config.toml
n_layer = 9
routed_scale = 2.0
norm = "rmsnorm"
qk_norm = true
init_std_up = 0.0276
optimizer = "soap_variant"
lr = 0.00584
beta1 = 0.95
warmup_steps = 50
seq_len = 1024
Below are experts of layer 3 (counted from 0) of a mixture-of-experts language model. Rows are named router (the router's row for the expert), gate (a neuron's input weights, with its number), up (a neuron's input weights, with its number), down (a neuron's output weights, with its number) and show model dimensions 0-191. Each number is 500 + 25 x the weight over its row's rms, rounded and kept within 0 to 999. Numbers have three digits each.
Before each expert's rows: "gets" lists some tokens that make up at least twice as much of what it gets as of all text; "raises" lists some tokens whose logits its average output raises strongly, later layers aside. This comes from a sample of Wikipedia text that the model never trained on. Tokens count by the router's weight.

# expert 10
gets: "s", "ed", " was", " a", " is", "ing"
raises: " ", "-", ",", " and", ".", "\n"
router:514515530512483534480524484527508477449509510514479495556508517548492504489495496473516479483505467484519524483495526483527488516461536495540504492490514517523477431496529512454519483454473503526476539534504480498481491489488516521535481485498524532474499521518542472466517540524482523514507454464532524507524467540473482552477483514526534503510489486500492497512482530509521540528494469494518457543444516521482491491516484488510547517498517523453525515490482523487495491542518525464436499518467479485542519525490463521478484512444526514482471475524539523493475512504513528499
gate4:491515487491473530491503509499460495479498483519511469516509514528522462494500519481460518491485515477490481528498510497501451443492513485562495475508478474503489466527492483514520526472501503460504502473502491481528570537493511517477485508507452492510527469507503528517503493422477437496489488536534531480517469502474503495487513502501475517503543533513497534490502509456519476495524515482432480501508443489480476481445489509483505532526488518518462496501482519481495551520555545488513435463513487465484507508449504527494503477472486478521494455492510499508503503527482454530
up4:495463492546489464479545450493470519517488447509470509509482465512517476511470518490491502511527487462504506508520548438514492457477521474482523493518500457531478461490509537497527486483503495488492509485472469498558462525545518515532573515455510496460487535498512499521510498523483483457486490494515532534477515538520476489494471537442480499489513485486550500462478497488482539501482500492514481475488494532476507460504502457513507538490471474465508510503509557492481489477493519531503479547519490503491513515517494523505479457502504491498515502475462520533455521546466497486
down4:512506503546503504448481515523488493457520491474506539458497489490517534543486456477509502512523437437517472502511489454499505495519497528516504490536505474524516523488511538531462525512494536482540536511482500496501503535546542494455504448532469504535466530522489473491486464524512519470502479518486505492517504515519476493513447470519567504527478540577502495524512519479503492495535520509470537471521500492517524499493499455478496516482460496508465499496484479505516517442511500534525517493482492526480517502530498546521511507521488522496483488470484544472533521496514524498
gate5:500515456448455473488528493495542514504524457496508526439549539481518471508461509490508445480477484450497517487520561467480521533528501525481519476518504500560456454516529467515494511499510543485470495502504493483547526494502481511522483492491526529501508525487530474477467479516510525477471507471454491477487525481468464496454496520527535503489549512491542496482524537507507487515482482502483434498529475503512507486517479492531519470506442517466502510539509514531481484482551509491459511487469493485499528491478518515527511475499473480483513539508482477487493490489500492499
up5:554491527494486528457524491459470502497463536497533529477541442463499456465466535529544531474525501497494455517507485510507471482521498540494475536481528486502497544496499512506518500513487498470505482486490475506505461521503532489471487484500492498493471504476524493497468454480482531504508504578525536500475491503545561526472499473519468539504484495512479498504493475505482525522523551484526502468508547528488492513519505482512506512522466506524515516526493493484514470439501520499535493493483509538530515549503448519507518535515469508527500481455501488520486482449537487490
down5:491523475450470493462508459510500475503450508508485460454519492490542520501507512523539467488477517442465501486497507469490490491533533474517491561445496484489456525503528492507498514501486574494447488514482510498464482544493532533525484492519510515467522481520505464474504476502473503491513492518496515509478513496450550496529452542570487474511489479508467483482526494512492518490456485472509493518507507468431494467519491499479504501556522555455517500509497520508468494524519531518539495499455504505496508489509481495494535499515504491506518516509474490496495544525476498490
gate6:473500497507540510515494495528496499564476477470525519550546502490513525466488540507483525509491467468514464524509516532511530493550470522555468504535498530475474503505484475497540495540536511497469463465515465485507516501552498514537485520521493519469470539489515520505518521490522467517503531519519541531495518521533558499535511505468533481521550490512504515487494567470494487534470504505499481500490515544501481468478503496485511497502525508499501522516523475479525534532484500501527502498540485509524510541460466479515518511469497526511492467511519475549541554465500531513
up6:505485473487469509497502441500496510470501510512497497514538491518507511473511514502527491456512511512540488495532527519483495466540534476496483461493504484504496423494471516472482522536471506511512498481534560480445493470524455504505546510518504503564469497546503496492533490508498485508539529465473469497502486525476484493489474503545497520471471481462518505504509518527493482449515500523528486497461567490515524503534505498491514482479488491507487533463511468502476409486523519486514538526480491503490480495487507455474492528465528508488521524474520520542475512533498504451
down6:498525481498497533583486495514487511495500545471491468452497533511495506525495508512491519494495511518526474478515518468473514502519502487492495566517474517502552483466459504513503581514501499476536486489457480519516503459515495492531477443507473491488494474504528533433538495496520548516496495475462543498449459473536498456475461538521492474488515509476503509516488470469513523517505510502499522517496497527444481497508525483475515523499520512549507472498513461495502493491468556540513515482482470498506489521539477508496488461496495468476517488483488447480473496502503489503

# expert 15
gets: ",", " |", "\n", " (", ".", " the"
raises: " the", " a", ",", " their", " it", " "
router:517512529573473513481514544527518477483528525488480546497488516510475524513427507475513488494474477512528536482548520478491470528479529463517466480538539515527492522519501518516519490471470495518546542523466477546477473483481519513525483472449520511483478514519531488455531531498476497524532474474517527494507483491482494458482475524515528522504502482503468485521484494545523516527511482460523477500499474538473470488527473513525512523508526537469521466482474522494490481530529519481502485529480472497511520523458474520514489515474531496478469508523543462485472520509462516473
gate15:471537479469465509529507527524474501505500531462476531500522483489460511500468467507475494513534490522504542473484504527525504480532507526496505545509531480533501529492518504518471462467452475519546516491470493503478502472508477482526470509503521500496490493536520519489492513496491543499524531504460510490461501488551474555458516552487496483562505526510455491500479512525481464523534495512509519520507470529503488509539486521503541514517533530517469507472505512498506487510492563539476531489468514451477493518511530503526521524483488511521523536471536509521442488530446518546
up15:498479490526517510519489501528507455533490520553479463486485455487524510488495518505557494502456504526543498500514498504491549539502512513538508530504513474483496470517497452464500526544488532476460510455537496530502488505503526540476515543502478471529425530446535467537541505457488493475462475504489520463497462536463526492500519512525502531471508497470467504491504515533493487484490503494498477502489522520467515488474500497491503524472488490523518523528491515532546504521531501472505493454513573510484517552499484478501475483491530538519477478471502509505541499492498483476
down15:488461577484486478472494443503488509456489492485474488487517519529490479515472517455511461476459499482509536501482541496451489511499478548531485445513494525506490482537511527489499482486471454502518504526479458465469504478505534502494487519499451513455543486492511522490459520502509513516554479472511505516505549488492499502520531527519492493468498463483488490501516492469501518477490505522549484477484523524470499482516503497502516433528478473445503474487511458472510484482476512494523480493517508502558507507483527498466571510526502525517500497528476496533513486459485501460
gate16:544536551548543495473483487473498485491493525453485523538481509486484506507456481495474477521462459500523482507547521466536493500471524541505509491500528479506507494493477487499512491479530508495508472487484498477490560496499461516471485499506512487478424480488512496504492500520491518474500530505528524483515506478480526457454522491504521489500501459482492479488485539460517479490520523518520521491506420525509488487530513473480509489494484481544483531504493487510432510521509473551531486548460543485494542494508540518534501549508489473538512531528507505532536527506529522495
up16:478478476454528463469501499495500468524518516498538460514504502534501516475512485554470446506491561463512468527503472472506485517500522510520509473492503502507505511555517516513497491556530549488490528521455496493482462464497514492553511514478528517456522457529469488516510441476511531480530501521454498513492568468497457508527467477512478520488525496489512485447469476482509468480504526470478457493551527511496515503504509523480525496526518464512533471533516509476488494477499531486540496513531504527489469492494485526512507498488502512468482493496508449537533485520514482493
down16:491503467475487556481476477488507514497461464455512502543501493539558509458492544509513488483579499536499494514474497494443478482510461509510533543501511481504479471482467539517486516448487530501530481499491522511509519476506509519478490502445474522505516529499520429531478434538478481477505481525475511477508497487512501517500515501517501546524482514483553440500513519507519511504534496506500490521502493508567485554479484503528535490520514502483514492485529483516507527472529507471460514478481533504512503505512455512506515514508474460490469499509484493518498485470474461511
gate17:518488496510507543491518505470505425481493495526473488436489518491487499513504524490510519524496503498530534513523487476498494512538511492512473481507482491461508474474530488465534502514523534467511502513502498501515527491497540481496565473508532470503487485487528469509524474469453482507544517545533546514574538448498544508518507491494468506541476511485512508491507503492542441498531530464540482484474510489511496502503516482510467521508471520559504469491487532465491464448501430505508499509491548466500505519479496518487503508505474486471514509517492500463469517537489534486
up17:434486484519476516493475523521522515515462531538493522444510470473471493530504528524537478490483533508519517530488469504494504509546487504468511493506499482516487503449461525530501493481458512492478543454513485498530492501549550535469533530525544459484464523488496519558499492497526511475513526486471497476527529499510483499530464512496490496531464497516530521481536507502568518563512474511507526477527515514531486462527534503498474503504493497552508470494520481478550498461544511528460508493521500498512511517525508532545508504497487491491502517499561492526497516503496495514
down17:482517503463484516513526543488494544541500449447501518506471533520464462513509474475491506546485509488453488482484531466523472519510502489497518525482493529483515544531533506508452533495539514556512492514524473519523478495515478516521527520490478497494496479553485516530482498516506506497513510523505480465519474469495474531517497515457478486510501539519520502520484497464526514481486476490510532500512530500506517461465510485507509442542515471485565470555493523493459469492457513511521474544530501499477460515448527492496514493519505512482506429493534479503468526472523493514

# expert 5
gets: "ed", "s", "ing", "ation", "d", "es"
raises: " ", ",", " and", "-", ".", ";"
router:519530526498474526467522457518517485475509519483476465536492533537471512483533522480526488469488449499526544480531516475551495489474511500508480526527502526517476447514522515485529479463479468516465522521476490508485482493470527515552486477504519485483485535524544471479526548495478514529521475470518518536510478527485481468486470522529532486526439489480493480519470557509522501522508483482513493520482505521500487537521505490521538512502528519486519479502486520482506470500516529454449493513471505473548474526497475516500487522463520433480472479530511487485481527472456502473
gate14:498515514491521487524522475473534498511492442496489501518551528509493512521501508510483516481527456525473509446477502481494536482504506536506467533492535466475488479497481518523509496496524493499515468473506509513471554474479480521519522492486466510481498512552540546519476526519481435527515493454489494511491512557513499477465492483501532475526513485464519508513486535469488559504492490460525517492455497501506484490537504472487535519462457499484501517534508502503496511483442561542476459493465494451502451470506474481500500553471473480486527502481526497478473537485492487487
up14:550507537515472565551493508482508509522530500501521492481508522503507455477515498490518499512509488502512496518502526484507483496459501476508498487481516474504485526494449520528508526459483550461526509505500495478494483523536487441474523485497508458514494523477492506529566470516463495470436474521494506450549469467520473517527529495515507538513535483560524471491495495527517510492469484515510506491501544492483471545465532502505475520471504500467493483509480540501506487513498499486474509501473487462496541480500548515525490504507510509492557449486476527439518451473481491499
down14:503508546489474464527544510483473455475466510507513506504483501442512487498524504493566468522522454456480463525508499478490507484510501508531490522477518480441457527493508506506514491446468501509516528520520470487513500525529463520439520488476505501505483528525491484496502464494470477526535489460490492494514521527479520521493489529500478488523514485514472487520501491449559476531524481503480501523523517504494478454506507538499546532506507479458533502492547479500525486514497512500501438497492504486493479521534507469544514505539442506472502512475478515500452545464472530478
gate15:500486522453511498521455543503546518483486507509491554468515536557516505493526509540448520473530473525501524501496501475451508507469503497495503481504490464450518511478494505513492515478513500441461501517500500515474498509505514469481482524525483453497505523495539505517456546512456523525521532493471500509474504507461501498508543544509465498468503497506506458508522517487514442478477486529543518485508515509517510498459515547499526503526556510500457480501525536547518527499528452495471530531489536476550501521481502515481482524513496505497515528511493523534530497457541513520
up15:513519508482509516477537510485500481463561527521493495497496513497508480521507495475502499496507504533524533510520464513487466514514518509520462471500487513487472450510527519535528554531526480535479505495499536519454493534505487473529586498496531485484495490511495497485509463477498491513484464441523483521470505481484534441510510467523517544454475529518480479509480501477549532495486522454447493510490482500511490520511498505475484489456440500490509502502510482529521496492519493511507479481519509512518433537532561491488438516484478473481510544508506501522486534498497464533
down15:487495502473538542502505524540485505517473512497510520543470527501508544465522496489501494486438503489482477508449503485477547519457494498464497502500457474496489560481453517501478502539505552489498488502489487500523467513489545500486454525511487501482534560500506534516487496514507486529488536508508500516472494519555499511478478471528461522530495503508519470517538465521502488478470491478474488459511512495509505445474501527512547500481526502502484485466500465527493515527482521545524513535507492558492511491473505508507526515495511493449491482513503514447505519459512588508
gate16:535495520536493486489474469556490478505501506532464508487506509497516476481498519497498478544559475478456526473482528533481517511544481426526485479503507492440501480485512503491512520495483483550497463519465513487533527529483531455489540479515522494470499511457539489514513492523491418473459520465506486517514510509473485493534516484512509483529519501484508444489471536540501472502478510500505476459517493498531468515496528477488469498512522521511468559514495505458478484494520463506488505491480490495489466493544535519540486489532507438527527483510521507508521498492528493510
up16:497503495525490523517513500469485527519501503480523484528464505524486529497493521478483504505468502545510520496515481520509520504467467469472455458509502528469543524506521520510512469556497508464519481507488482452503507466435532528471506505482496507482490487532530487528483560502469506492500485506484460469471493503483496502518532541513487510540466518471477496469476531460477521476460472498508553478489499463488510502487540481499465506509496511482501510519510514410490528464513513487500549539482523503470497480486524498494514549539489532497444522510494529534485559525457505516
down16:467495543505513490530475508488495493457487493497484499523514538476452549495488485510495547479529500492482509506530442463514496509483468506461460519483509496477454532495486492477469549481506507517450522500489502524494475510487478493507495444525517535466490517468486507517497488527536535475478459509517480526465493544481567498501484521501505497492500444511493508503521513501499518526514489455473485463466482507469505500495481489525554503475519467442451460523510470528523470529456466532545511498484511487483514490528473488472498470492461462452530505509507503500501489455473485509